Experts of a small language model.
Size: 9 layers, width 160, vocabulary 7755, 11.4M parameters.
Below are experts of layer 2 (counted from 0) of a mixture-of-experts language model. Rows are named up (a neuron's input weights, with its number) and show model dimensions 80-119. Each number is 128 + 32 x the weight over its row's rms, rounded and kept within 0 to 255. Numbers have three digits each.
Before each expert's rows: a language model's description of what the expert responds to. This comes from a sample of Wikipedia text that the model never trained on.

# expert 3
It responds to: Final parts of names of people, places and organizations, such as Cleveland, Wilson, City, Cape, University, York, US, plus possessive 's.
up0:184148130081107110130128157082112121124117142052134143169155139101067106085088148141073143125134114103135135164101085113
up1:126111147153096052141087186131115122148120155097053133081094125164056119143134161185139107163113172122105155133118055128
up2:090125097095121105091096148146072090094103118181168153123143178140107092128164157115147137110156119149104173178119136202
up3:158127052123092121133148131157141129102153141134102145080167119133194059132111126148093116186116109090109119103179131122
up4:143154188154157167173090130201095122062098158143212062124161087132170104084136149188103179142198112112072166159152174134
up5:110096127085101123100134121139206134108201115113138151178158117040111134076180111121111087149092123167102132118137062105
up6:114089149151130177152121110124136147144133110141160118156090113096146134139173203146130109162102137116089117151135059165
up7:150149063134114108133184163117116158160140134190086147108144147137154081076127111156141136153167152096107152161160128135
up8:195141134107077100200148127158126144138140093107117095169105109096122150104141133077137160162107103132117161189192114141
up9:096104100117109148171130150073097187123122163121172169112104138128157163141209158213080100164167113115107073163119100112
up10:136111130118148106061149145106087164096210138198121131199091132121132164121191101179129131143163139142084136159129174098
up11:086114119107126141092094197110106158148157195121057156095113082080144130095148145143161129107087116156161145083068097142
up12:117096109108131181137192106159076104156158134175153144166119153140138145116125113111042131097137087117113130110122058140
up13:134095121073143173138113100067160127183112096104118153061096101123100109161132181081098150102140076132151115143080107131
up14:187108082155085216161198128144066129113109118093136087160148131101099156136123169140110138138171105149145197151103147100
up15:163142095130189147126165083166124086157105211106152129095134099110079144161128115131093153108177088136144081141073126125
up16:066089144134175157187117065181137119123077128108134117160121130106106164147128136141165170090049160142154076156120105064
up17:115076189126185087136142092115107129111122089162149141171157119121111108085119121158134100147069151148116156144174136115
up18:162083144135075119131097146124091192156115087052109118124158093156043164128167097135113107125088153098106134126105122121
up19:127112114116130147158130089110128152102164122152182156098092090142094175082185109088070073113138160159190073177126105118
up20:119125086136084181113090136158108082113137129124170144114190154089162078103096143150183077086101129115115109141089105121
up21:088104104156126131146103119177152117173050112121139111144193101132158120174185082097124122050156137145134103175155137116
up22:157082117136125146107131126120138084125111117213114139063118170175139075149124132108093121129106147106119087123126156126
up23:122132106099133123130077115162126116093170144154156141136111180118152106141117118170210112160113147124092093151110107099
up24:103089107139078155122105116137116114136140114072121154104094083054169168123126068181119145162137086103067153125098131119
up25:089134168115206092103132182183126081132126117095192106145147173099079098109126127078109121185096124149122119180068134140
up26:153120117142128103122152156105112190115090140087111164180109102161132176102172066127133186131100106128112111120079055152
up27:167140149135124202101115072154126125099129180129078138086106102191116116154135127155113156131107160171123102098183171083
up28:096079152135165082078093151114156131120157087135072123163107063142104162155175131146146124127121173140138150116176116154
up29:132147174153148113147141134160157144131120109178118062134157130057128134133143174083152077132110099120122145158101108188
up30:093164077118151158140159103110109201104142160128117095138104133116120087146137183181141074107121087117116047126081130103
up31:129197078149102156079061102158116181176108138150071121129224192053189084197131160148146119111095143178123136170160138136
up32:139142121110119030164168157144161122080145157096109166147152098102197103132161049123135084158131064166177139099154139186
up33:147122098179146132130152114106170136162110086110160122050143160105134108226145175117136203139153148138086163140108147137
up34:160149152152149091130130144134177169157161148072162128109130101086151105202134181078121059127109134092180170132166113099
up35:113123124140101139142132161178158118141123157109168127082116110060084111148165134084119144095101079130126111148110194102

# expert 1
It responds to: Word pieces inside longer words and names, after a capital-letter start, such as er, ic, ar, os, in leap, Peierls, Molchanov.
up0:133129176162107102130128177064122147145117153203136201159112125127132140138126112098125179135049106176102139133092131120
up1:139098124127119167188168146190180152111131108125181072099155172105151150150167158175130119082167060134113198084138170149
up2:182150127075113111094157167160146150100142099123125122093137094101115058120136135118184050107185145117158127067161131152
up3:186159136152101165137121190159105104160144191149114191136083157140168144174076152123179089185129120153108161094108109164
up4:143094125123140143080039152089134117132121135150037099132076121131153090145152113095084154061133075130144121113102157126
up5:093123054144104186158117149142147109122122056095117101156132127152164090152125132105166146163238061096163157111137129132
up6:087123111160125159135145151145159137158057084117194109181105141164079112118128109143151077126154088095128108118136107126
up7:128110127080061159149080127149170166088155112088067207152080093089144143150125152079145094125107104126132146135161114153
up8:100157090115092117083107171120107122086158112193114138146145135099126064125173124094100139205122168081093150185148142180
up9:142141143133092121153093131128098115150134064181138115110128075108118111147125126125132101150113172175127128123138115145
up10:172131150081098115132143068155097161096139104113095140074133131018205112134130157090128140171220084072114067096121179095
up11:194127098080067157105107184153138146090194099146151128081111126104108117124104121121124138128110160148179158120127170154
up12:193100128119163162144122100127109094057154093149129186129174096143102168152107091160090114106200138113119172111115101140
up13:162089119156184152189115123117067145164166157078107165129093162125089112094174110129102121200136140116148164153161100096
up14:058162149125149172152100139120103138146130193131172143146114141143173104107155175083124029122147088141103108116119130109
up15:188106056151108026121094139109120071081158082108046100179119104126144150146107102065155110112152138143104137079123152157
up16:100119092162176076143132113163089137105102144124106176133129119136109155059145164050119173100091131145098109170116129161
up17:093149106119146140176128123113077128133124109143115096156145150141135162149107146149155133137163187093161091120132123168
up18:097150129121129148132108097132100133068095133168188191164138149123113161139194192120034160160173152156121112162107141101
up19:108114110152124149093115160148200186152120056192112143116180147153117109132116196109183090164141125121102101097144097118
up20:140101115082090164169092139091150140194154141093152152122124117142136106142107109108138085183166070131178133172165088153
up21:206147122155134134115147149152133085123125153098134114114176138090143110156118186132116160101084080101082063148125167161
up22:115099141112086148131110162139095165100140090104098145132108148046112156068106187107051081123113107111183115105124146149
up23:120034136084147121148142053176146138155077131127093168159129140090125135212160113110085119200121124163122094096113100175
up24:153119164060168155193156074093154146140125158100144163040106113159147142080194101074073170118150140105119103097163157079
up25:165135088119152138142145180081081116132089113141123122076188097125076078138120135162089093110114110086136127156112176166
up26:100124145095090109216137104094138138158205127129108095107076129105121150151178164094144115148127073134179103148144117111
up27:114136033140126167147103129085121143111138144075090058141130150129081146182123119085141134112188162148128094155083153085
up28:186129181109156135138140128104129045152115117087097133189095142111130074131091133140169114102175097089210105107051121113
up29:104145105114134115135097110103130098118149084157129152035093084129107144168164142069152163139091111117051132123125126160
up30:218202082104165105185132090137171109096098094135107072152149113126104149153149134129190130150077118181154176088118162103
up31:106113057126121096115140076112140160136114138158162124138133125128111127118182126094173183124155117096039102126143141108
up32:123111085103082187100142095142123135112075138128163181158130112162146107156065106085132095040145186174114171119113193146
up33:137141175160176174152140080115167099149145113120140161091126129159099197144135182136116098165100164084139145120162104178
up34:134155084166149137146108086083066125076043054099128139125151134095124151105115105077139116111177134130158144109094095178
up35:118098123135124161096140097167097102148139069126089180097132154154134164183170112115132098156063133154083091115105110129

# expert 7
It responds to: First pieces of capitalized names or words after a space, such as Bur, Dur, P, St, V, Ch, plus coordinate markers.
up0:113095159172133157125110125084107149087087158118048142100101100141063133154122122130148146139094133131149184137092149096
up1:117145147073107145128119141150123156115104124131106168209122133157143131111168178113118175127120150107149100144089169130
up2:142113133151129111121125149210080107155159063183142181182053147087095101096118132161151148121122135062156132085156136111
up3:146194169122088123164085102180170074153100177127122160183128141127167127182102102133142133098079118145119095117107170151
up4:151175143100132139143108208099124095098167134133050128072190062102174211152116160176147154133207073152145132073111220172
up5:099153177135135115170096046125142112184079086150125169102132138112098128169126082096153115073128080188107123107173102139
up6:126137123132147114147093120091112147102105079146143123138123111108127143067172086127086189123076121143151112137072109178
up7:175164113094159132185115125126127078053159038186162130119111151151138153126203124106112135071156112055191118058127119164
up8:127149084118104131081095077192155166125119081110088178121158119106111153096178136147122114096102103113099125144097138128
up9:113119137076139109163103122156118091154119127164108147131134200118142090086140105121070103079133156188151155101164154101
up10:146118140109098187141166113173125097148094175082132170182114107153085149154121173167168167153123161106113136162133117111
up11:186172073158078127158159151130137136072083069146159102138085089150107128075113145147102107166182156178158090157141101191
up12:148159149133118174141075122166201206156124153158126144168143064109143149120166133127129174111168184164114155138087131131
up13:100167131170138134153155086148164081107134098112078148147131130162066159057107132102098110104120149115145114149161148149
up14:108170091108177082133166154095122160131140129132082149168166162148142162147148102145143158162155140130136099166123162106
up15:158135130117200170183120079180161085159123105132117138077120076112119124079128107138093130138148113133118102090097148170
up16:143123152141063117082153104158150103101130124118097156160154090096153113128080142147103149073154148156158098142105097045
up17:115144085063141147085131170091100098129118150069093148177076147172138077142125132140052141156157146128150145141101127116
up18:152146100115199113203122161142155139146166105143128120166123129108156094149163149153164117204103074165092117146176149152
up19:152112161025110105152112129099163150167113124169121139148182145131147169213139146090145113140128135141137103104153164094
up20:117118141127145128162065090075139128144113157126093091102205171167094137152136078166135111122120124096118131119083103129
up21:175110143131109168113112085179086164140109158107109131101120159128161145144129184160087153139121141144159125112136133128
up22:125095102095138183144186155196167143140096097135114185163078103173175169126138134137093178133176132083118104160115114040
up23:111122122098125113125132117103133121128107130112116139096135140154080121193159098164122101149062097162109094134125116102
up24:144150132112182125133149130133135102121139110186098109118036079108138097095104157124099079188118166139155197116117128126
up25:102150158148099104073103120132139175145122172140197071097098114106152180100149144114109135158145140088109112151134130147
up26:151096131039144068120141128146117186140165146155135126101129108178161154092164116133081096103162097093103146145137123139
up27:107125122148131106121107119119102121150073118205144066142175149098096100085135118097129102131066103165133089153113148105
up28:124075123134162233140070078103093107145100136115098154123095151125105182128136113111138120167181145138141140159132174108
up29:138128154101100088139119120166093033142148160171150060138158088094117128125128168112112135140122121127162156119073134202
up30:169124088130119137146127083107115189114084122083150149131109140088143125081153101060089150117136144157096155076101126115
up31:133143110127166161097148124130154111140105120131108140082103124079189063169113078116130081137101103148057096113144069147
up32:150108190121119196141120090137109089120165195128088162152118096135137127163134121115114139092120082115184119113087181095
up33:143111073145163137124109159200106117066123156154088094139054147124148119165136168079123077154118148175176133115130134090
up34:113145014095179122166123140132159129172152142099154088117125097152087086121117132161125131118117096144155138086119157147
up35:101124148080093115130131126145186142153112125134157086131168130184092083103159109165132098070036136110172103143090150127

# expert 0
It responds to: Line breaks and sentence-opening tokens, especially after "may refer to:" on disambiguation pages, plus heading markers, quotes and words like was, In, He.
up0:140122176132108155135184087120103084151151143153092105106131140125110171116104167077138122162103122158111165117119099120
up1:129137178106121134176151175121196154150146173094156109131120138159078137139121109119107101161193130110120195116123095135
up2:088170117142102132127141117159039159137136151134107123139090141121140101133171136123144110106171132124180150096096100091
up3:140166141104124089106147092114142145135079130115123168117169152109144095069129099203096126159142090121193114188060127121
up4:183098102131138133111143113117138178100185122147170139138134143176084054170116145200114151178156144144106116117129149109
up5:095146140118085137161130086124138141114175140132109121089142168113095196118145143171145156159088124093125097104120152175
up6:091129065070144035051094088125089083123221084154169115118108158106125126105124068136163140086148146056151121107116099121
up7:145141125122156096109072126191121144105119151108134137134186147107134153077127131129140095134164151117138149095073071167
up8:142162174207111155174157120084125164142152113106108147126116211159125040129117185140132132169108150183131128044113135046
up9:141218110175174103048149092128096132127109151137161127123068114110105131066122143106121091135128099181182139090172149141
up10:125075098114133080149113103168186192100088107121137122084104104150067079126102096074162097148175153107131131099099128125
up11:127113200127125144130119163108166155116138108170200163110069137158076068092106159137088105138090183122135089131108202141
up12:177108140187158157187155088118205124119143117100096149116129098069118103156144140152140149130055117082155057117082086105
up13:145157255132143130114114159129151053128112118120122111135112159158122141128167139136119097141077140156088103105142126135
up14:149133097133171109071130074120146167164114142110131206157120151103172138120110115131109177087138122142102076169169059140
up15:142132149161164166160096122159161114124176154126155082098112078158184172088117156129071112167120126155114127151114087167
up16:121152117134101112155166148115150157157142167152115132166079050068107091086079162140076051122126157120094127044133118136
up17:155104146144133112150220092188116131119121158139079133206101111095122115137144167122099087172125177128119175136199161076
up18:119151063092171133115120151167166082149182150136127101094079146108111133077069183081110085149176155093088103084103082138
up19:174126159087060172121113098080166104097195113122103090087121074162138124146090125106125136194169101080130154088135103106
up20:105101110133103109174071152119132096141119050096137160102099129129112160137146128181135125233141136164124124142161080127
up21:110131145118124117194120074083136114109147124102137108081156118144113083148146139121187176162147148102083121112152117135
up22:115139115109066177104127194129141183097134119151093102129103123112098122088096137172143196062141107140076130160136121142
up23:117130148170169127072149117100152077109156131098125144159108098099082138156173207106130141154135154167069120090073083062
up24:153164108095143100056112194124153164128139086154103158121116138174099063138120086148133098175116161152153112141149132147
up25:105160136154093145144112128119156169129107152149135154089118120095137141181117189111129083129082125168108119131136117054
up26:140141111136113148123110094070157071131162119141139132188152065078126177046120083159147121103166145118107145174102108097
up27:150140157126101118139106153170121164088149155096113151132136114139099149133093132148151055201096134097150113132104139193
up28:119129123126159108105115110145144092129123160080088128095141117200152117112196108102127147127085171098123092147084079144
up29:081132117092076086143137166150126047106085178075130128120142123122100133131120141117123122146106138134153120097150150166
up30:137108119184163091087135147162141050152154134173137121108148093093103109148125067141138107118112150162137089144113109168
up31:179144133090089177155136129144145108100153178094094142133098099075062091071090149133154131122142189146152115100159154135
up32:118145159168139162123115161122112149141127147143157120145094116109134081154126197183107111118117099140162163139115143085
up33:116104089098137170142123139110110166119093171103120154094148127116062091142148133126150140124167093186100104093149137125
up34:134174112154126088137046138155138115136097121134165103108098159077129098150114163102142113177150163100085190131124082148
up35:115084128131122149123100147113132124120192121090160158104135085054139153141137092103075115099183147166093068083128159085

# expert 6
It responds to: Dashes starting list items after line breaks, slashes, pipes, open parentheses, and joining words like and, in, or in infobox-style lists.
up0:169059119092116171136085126096142116117112119139129069123146168091105111087143119071154106127155162143133177119073118150
up1:179184132165122177108162148123124123151134075104086142098134131114110131120110128149140114092154160138124169132118149105
up2:127175113094089114121120198080108180107121115143119105146110120100155129123107129088117159161120205108143105177142204117
up3:099146131154071090126096104134181085131120079143070109111190112123145152119177131217141116094170087146134141087113063087
up4:097124123152146165152160084117130174074124110144158064162159121125140116156114131147138122132144103125140140216136064120
up5:112137112131134175128094143150107156119144139133194171125138155097099169083140109148123163082096129158132115144182097130
up6:158160156112124177125097108158099161145119072145155125032164144196116139172120122188117173196088118113153126163147128088
up7:110195100131137133063116213107186189114114073158178085108105156129086133197146121103182151117120133146125089131117097159
up8:130125191110135172143106167123071141102100060162152189156132072113077083090082098128101094116147144159148115151128146121
up9:114146172176176124162145131126151056136143142105163126098173116071047132132135088152168060112038142141160052126120081135
up10:111157137119183091116141151136158145081156126145081104066123089105135114155143098101156184125082098115149113095100106111
up11:138081164181185172139153158144096088160089158105140116116153141087107127095087164153070183145121182144079124132123143111
up12:126149145134116130049088076051194126141114120183123195075161115187052094116134107128067084160070109135079131106153161138
up13:065124085178101136102174115159154110110130143064095176148150095135131071172132117101171146085115135165146150113139111079
up14:110159124144113118115114103141198134117084187119131150133113121082136129161127088144150204103130142145160120194088044165
up15:159105130103125197101099092177104080078133089152102114128216124154124144109122138146116142129173119153144133187099137118
up16:169116092158131144132183133181155175144172161159105137131138103088093168158096163096041142135151154082125148175101129105
up17:118160161155139124167106178173114104121096080144111110137161097156178144167132132129141139163179106115092136179147100112
up18:107170098090115126128162144115117140159121156155127128087122171125128125096178139132116058164166096140117107172144167055
up19:204114128191145104106141105144169124127145131135136160075127061141102114143092172153115165177121103121082104164093201091
up20:133093148099201088149102107142100149091142189100177145174169123180137162107169106125129110182113156079128176123115099143
up21:091166119156168191142134087120107155111113109068100129192046106120130070159109068140110149213068131131144080094176077081
up22:186092130110145121150200104099129090114159122105146089114109134136123123157125189165075242136135074162120111123103171095
up23:183081148121154152123149114173127121109127140153080133115155064171116105121144183112141166058064149173096097143185076134
up24:224127146122149104111081110130119136139057178143142163189102154139167151175108188160099135127098093068093106112118120082
up25:141126148112145114191160095144116139095177098129153142201156051126075170146139161074128210136159097161132175116135118108
up26:142080135123163155128134175094143092108142142099170102143118168146159102120105129144131118156150113102106168148101133124
up27:102091157111081157052080146094117134111112124176142105181120147186136177182181151141083083162150168176080149101139106105
up28:167156175114096141108141129078119097159090136123133181111140118175068090126084173138120167088093131182124093142125176115
up29:190127155172075109169123167157163081089126088097139199148156099172165175135127176132128131110080127155118135076138121080
up30:141161142136087142150098151115099135154095091132117096067155106128177145106146168107111156171082110095104184149161081126
up31:118114156130116155148208101155156153205135118138082169129135153118073125109096139133145115145122163156150115100116052101
up32:090133113110151089155155156094091093132122111070219133127142044132156114104119166115080134149110112173109152074070140124
up33:101203139147141162148111156184170140094100123164105123128181071128101108144134148126148144129111121132163125094048142132
up34:139156106155130123160150128132134129089182067116141073086090098163063127089128058125105132178120142010148178135079066145
up35:101153135056119149127161134119153093123135064119128097072144101144152150116080134123163096142136170119137067117114130130

# expert 5
It responds to: Articles and possessives like the, a, his, and the adjective or noun right after them, such as primary, specific, final, time.
up0:120112165112151091093120167104091087098115109180112148172136164118159156145115155142108107150118088095169144077070099111
up1:085066116104117091107148167127132144165116179142076120157111115160091134130105155105132117104098190138127127177162098139
up2:084219134128099061174159154185159162092111144109093144128123126103112207053120091129112145110178117179114087109145117124
up3:118130092173158158109090110128143158084144105008113076141099170129156082167136102172128138131110168168088146066099138121
up4:054145086135147170146090124122133188139106090158161179114149181142113115187164190154124124124136172195181129095152078140
up5:144157147159172094136107204145150181121114163146184137133069118146106143119099184138114062135118111121144168095148182181
up6:111140167082125097095102171174129158126124116115076096149140154167150093165126162093151175137123126130096111103111138164
up7:138171150117118122106078170132198113135117138103162129151167149126149119118147095140155128145126121180135108119188119172
up8:136132154121097137114090134145138127132126175085130125158122124175094145096094077122092119109169160116083148127125079041
up9:086104144117095171156115130174080069164104160144072095081130091133160149126158163147144126107148089142145111140153106113
up10:074089093102110118135091113132122143059076046121075144121141184115123194106076158143160070134114125133213120117145129149
up11:114095136089154099086119136125140154198163147075177141176110115118092129138088129129123118160112097100095107127119102131
up12:120129138111123161157101083113066150101128126123128153146117110093117133137147141177134144194145165098143137141172122137
up13:171102195125157151123135085139148110095155105119185145105114084117069108120101082161108133100109125125078138128146130157
up14:136163139064099060057057169109109170061089117169045170172096119150150099117158169142150078108178198140103119141148113104
up15:140139130152067104161128157138102068110137115117174146154096070161134120160177160059144136123128096138145116122139175128
up16:183115129163191112151152091105107130126082168138104164062116145100142170184124139197122119113111161097120169120097089164
up17:092176082103147079106121124118088105067131070155129137131078128112126114172109133116128154130110180190065080095092154147
up18:148104143169123158158200140114159089061101172081088049143147130128124143114100141116106105102095160112084119142088122128
up19:179159151127132099054069092139142095154120057144165117113142121079080137080092106164062088102117136151126137158172175132
up20:028152142105099100107145103194109142086138100177164178109146109101113112180127126142175101164159146156141175089218132121
up21:129169137152118110078164150084120143109104155128161162120135142062115084193157137109135166155156107159098149116081145088
up22:146168100151165086110086144181095132126124123093141157108149155132123110095131172133090116114155157162186106082126091155
up23:114123155119148071130150141157164128078132059104103089139101131186103224141059117118136077180080159157163135167145145098
up24:178165148095106144105119106087088118114067128150169108144110123160182128103146110160142161080176154115116127114112125081
up25:109080088072163144160116148066154136129109113139115146083144120132137107108165108163103128068101147152105155085087166132
up26:178148127119147139150114139117163126171093142104139090080100122143140113186160164152090190123123129126171178115165104145
up27:197193084108107127156159174127099096096145130124157074141146186173106142151103159198094126135105120118150137157162127105
up28:117159114166107111101156162063119122097101075155138156130141168106146100170127073149143134124145155159135080084146173203
up29:132130127131081151130162129118104146124147123125147092141129092137149137099144134125084173143115108142109070157174177150
up30:108095192146102151088095114096100107163147122170126109085027096105090095091107117175094131114160121131091124117165116119
up31:169152102114146114087129076096077162121138116117167117116115163082200136189154115123143132130115117093100074140130180122
up32:144179069129184140061143159137147143143149138121185124121107148085100122160104131130116086187077103164120120113102110204
up33:083188172151176148141140150129103157145110114141168115156140188138176097158136114076133168151088113218140135071140191108
up34:112155164138190137119171068144149121135135116123116148164149101126136159184139135141067096088107078172062088107081140123
up35:100110104203148102125082194122129153128182147071122115106102128124123179176106080067140148123147170117137099162157120148

# expert 2
It responds to: Pipe separators and digits in wiki tables and numbered lists, such as | between cells, 2, 26, 500, and ordinal th.
up0:130189121186089169131079097169163104124098135086101129185100124088125121077156097122129180092099140094143143105086100148
up1:115194068181183163146129166163086146102089105157156130113094096135106122094094137082108153151126125044129134112136145084
up2:127170105073119121117142157197086190173135175149141211149110138168141069150177080180129137180112095196090098143132139102
up3:107117168085109090122132104121187178143131136164132143179109105133153127122086103159118161158148071111172199075158072114
up4:137134176150107115153139118162139157101139144141181065095084088106140113118133142121129152146142095102103110125162117110
up5:193112101100023123144080158160166124143098156138050114103148175148175140145110189123124176091093157169140139144109068136
up6:142088102104094091118119152107084138123128190156136136039154090082110067128171127142100128099152120165101167129142150109
up7:121124145127089113157137133182164151043156143160179080091094135154124081107136084174157093129193059115177117132140127094
up8:123168175095139167183139081124054129107137161094139166132159163088162152105168101181109150119134141088117126156096065051
up9:074132116172139163120105158147122102091141135090104127099172135110103099110053163144135117202191145156142107171169024152
up10:155144089135110145135095172124101121085152095099103121184133161177149120157173140124113158099156136159121199161194136154
up11:127100088164192141147171143125158205152165101146112110159146166060090132138112141156101132148112062126143096146125045075
up12:182110087143082149124060116183130120082181147120147115093152122096098186152164121156154105132146142162114148110123202131
up13:112130100154107143059106120119115125100144164108099128135171169114131194139131109146120092117128144109155053130122122135
up14:150117123101120141076105122127149089192065156135182079125163125147083075131144124106136118126147095048099127140152082140
up15:121135074152111162178154052150159165096108140096153118172125161077133163114142116089137171079130192139140171124144037151
up16:066109133132066098154128140233143133153104173109110157080091119089135167143151166105162181127109107189143121153122094160
up17:176149133110146135165089099172155148121107148163078121150120117126088100129097170161168118143109125144182185125145139130
up18:104122097151177153130114136087126173074071131132111060075141155104122093097102097122095195105112195129209154143128123192
up19:113083120105121064119147095131136107107185145141160096125108073143149129141135099122078167120088145118083176132115092143
up20:166147140094116055154056126073124153145148109114123127124092108120141210062105155137136121133127148115175159179133102109
up21:138134060122109136146129121130202184172111139128111121160151145097108110162139087081132148171098073109125112109132153107
up22:075110115141118145147082188153122139137101145106102054087137136144111112130172092160131109075183131110206192140107082087
up23:147113084176060125134146104109108218118102129116177102130145094112117135139113119193070084114107094128102121144112158119
up24:128172126089148139069137155136092166159105170171134102143117151156120074125088122059130101164123110089139129177140101089
up25:172162092122104081090090115149156160124132089143123131124090095120130155143150142126131131118168154127161123108110083142
up26:106149160115162115137091124192128170141170101161095165128154078126190141184161129138105170082079126141157177181104147098
up27:127155122140122116124158152097176160149061098100154081057175151035123134093164106143104113083118144135189119127144188130
up28:098128110174119099150163076173143087090077143128118103137113086162126117156119160159140131086161085080105143205156068116
up29:115114128101148156143138138142121095165098142135108080154147120080141195161122189054156147188109110077097077127203081115
up30:122135127095117201127172042153148147132143082165154116138125095096130098112104101130144154116108116130139141115158143165
up31:073097100141097104114135174117078161111162163090119126179117121062127173088130149134164136130109152121115114189150123075
up32:092064124138152127094100063138082162081130133178156187097202105153098146126110169155088107128118163128143144170164107111
up33:117146123122086178138135104158130155075156132084163115129087118114133119106127167078110115139168156124080168134176118106
up34:151146147135121108133120192096121139118183137113121106165085137116113112116198113150032117163131131105154151084112159125
up35:164135121101168154176115103130089182179105153112196135096122163182127113179132159132061107170151111131117192134184123086

# expert 4
It responds to: Function words and punctuation after a verb or noun within running sentences, such as with, on, by, and, of, comma, period.
up0:138161158144180105181133066136114127137146138103128123115150123132071179107124092119132089123161117133123129085120067109
up1:141128143105131139109119180143120134084089164111107173132097117165132068108111216116140106168144140175130152131182189122
up2:228129096150142177071143137179119148118096109136158159125200085180091117165172113104129176110113116139150163135107143106
up3:089139146095154170108174107154043132135149196162159069123153141135146158119145140149068136131153146139116162184162199080
up4:064136166154186161165040075177090179127132158109139124132114131130134108136203159190161099126155090134100121105101119096
up5:134131110093109113197132059122114164070118170119142122117132120128112109153101096123192160140131104137101137098156171060
up6:174090157112105180129131153092127099103125087138105109137130154092121130136122065145162175117156114064101084140134142189
up7:140104153141119147104139161119102137182076085132131171148111157160100118098169131099164164141103119125125078093109126132
up8:151185134163157084175084097151119100149084114117122169082100129158106182072158098133117070126138130088108099149134153053
up9:155104096082135126139127153091139135163119099160132161147091112164135176082098104127053158138125122117164156044130052127
up10:103136123131106069134142170124120194115087122174150052100120123118152127104113126131127125158157082146143130172144140114
up11:104115124132080100136125127105137132145088119133101111112162060126160093153076148159095147181125082129138147110157167127
up12:171156164131079135112114153091133134113101062131149124094118149108124113109119121107142098112187104061103152088109147150
up13:148052119099153146116144182077181099111117147172170160120105159186160055089100166184200137175124137165098141090159180080
up14:123114123062116135149087072111115167112138135086119088108124124144096137100149084191140156168108109115129131130114126102
up15:108199116083038146138110139157150075116151148159160108189188139164163115107109156145163132129156112067186188142087144155
up16:171124129088141115160091090116141085149105141131173116132081122123142124112118169124154205110114086148131168103121149129
up17:142175189133091107148083090149167167064099116176122141125107122129101192118170129144104109071154156124113095128128097105
up18:086155151128150124138144102080075181065088130136047142121128180123126165084096100123093144175106092122123114126153125122
up19:157156080151167164149120148082144064174114089107128097099086159127132182054122172171173126127136150094184089137097132083
up20:170118122177178142171132111169166064110074152094109155205095155090121154196105139098140187116147081133125205133122111110
up21:092168141064108118130123127112194067132109097123170125084054097119193122169095159116131092136173094139119162065122084144
up22:158136175088136131115129195130149170081075153101068122152171121127117080154103114121096129126144111113125097129123118170
up23:187129097139195143159175130108183085148151100084105171152118115161183152144214121147121143108141108099142162102134085103
up24:150153162150135140145119131174118179088080137163161087112128149159078084115142145045089151086147117136142120122109148131
up25:160151174154146157149167151131174083105142078092101172106119114088105091121111091068123065108097118146113156109140111109
up26:073167215095100161193076109137129155130148157132169097114062135114142084132106124121150135134151146131124110090155187057
up27:142161113110158149088137131191111164121150130133134119161110190157177090116177133112161139127155158083112096099077133128
up28:130148159112115105125169207118091158115144148164081131150126095073098161071115185127087088143110149128150084105074145122
up29:106138154094144167173099184111134188135137184103126075083132165127116101136203149159148156126094142113137134124098167099
up30:117113157133145195148094141196095143145153075130125174140161113136171146092134166137069104082163131079125110118142119159
up31:159064096111135119124095148115095115114159126117163130138096133192075128107185082158052064112094163115122102078160182039
up32:171112135138130145130161127152103101099125152149136140086127124125083176111178104039076144178131096120143130115101123114
up33:138127134114129100165141116127111141159108119131137103155123099140123085140118173109132131203131103147148087087167126098
up34:096140156125083139091102164085098143110164171149088140143131087143098086088155135150132197159166119148106067161132123092
up35:110105129184134144128202099163112133084140144092156100119129123163151124162164147117084134152174069136102155186061065121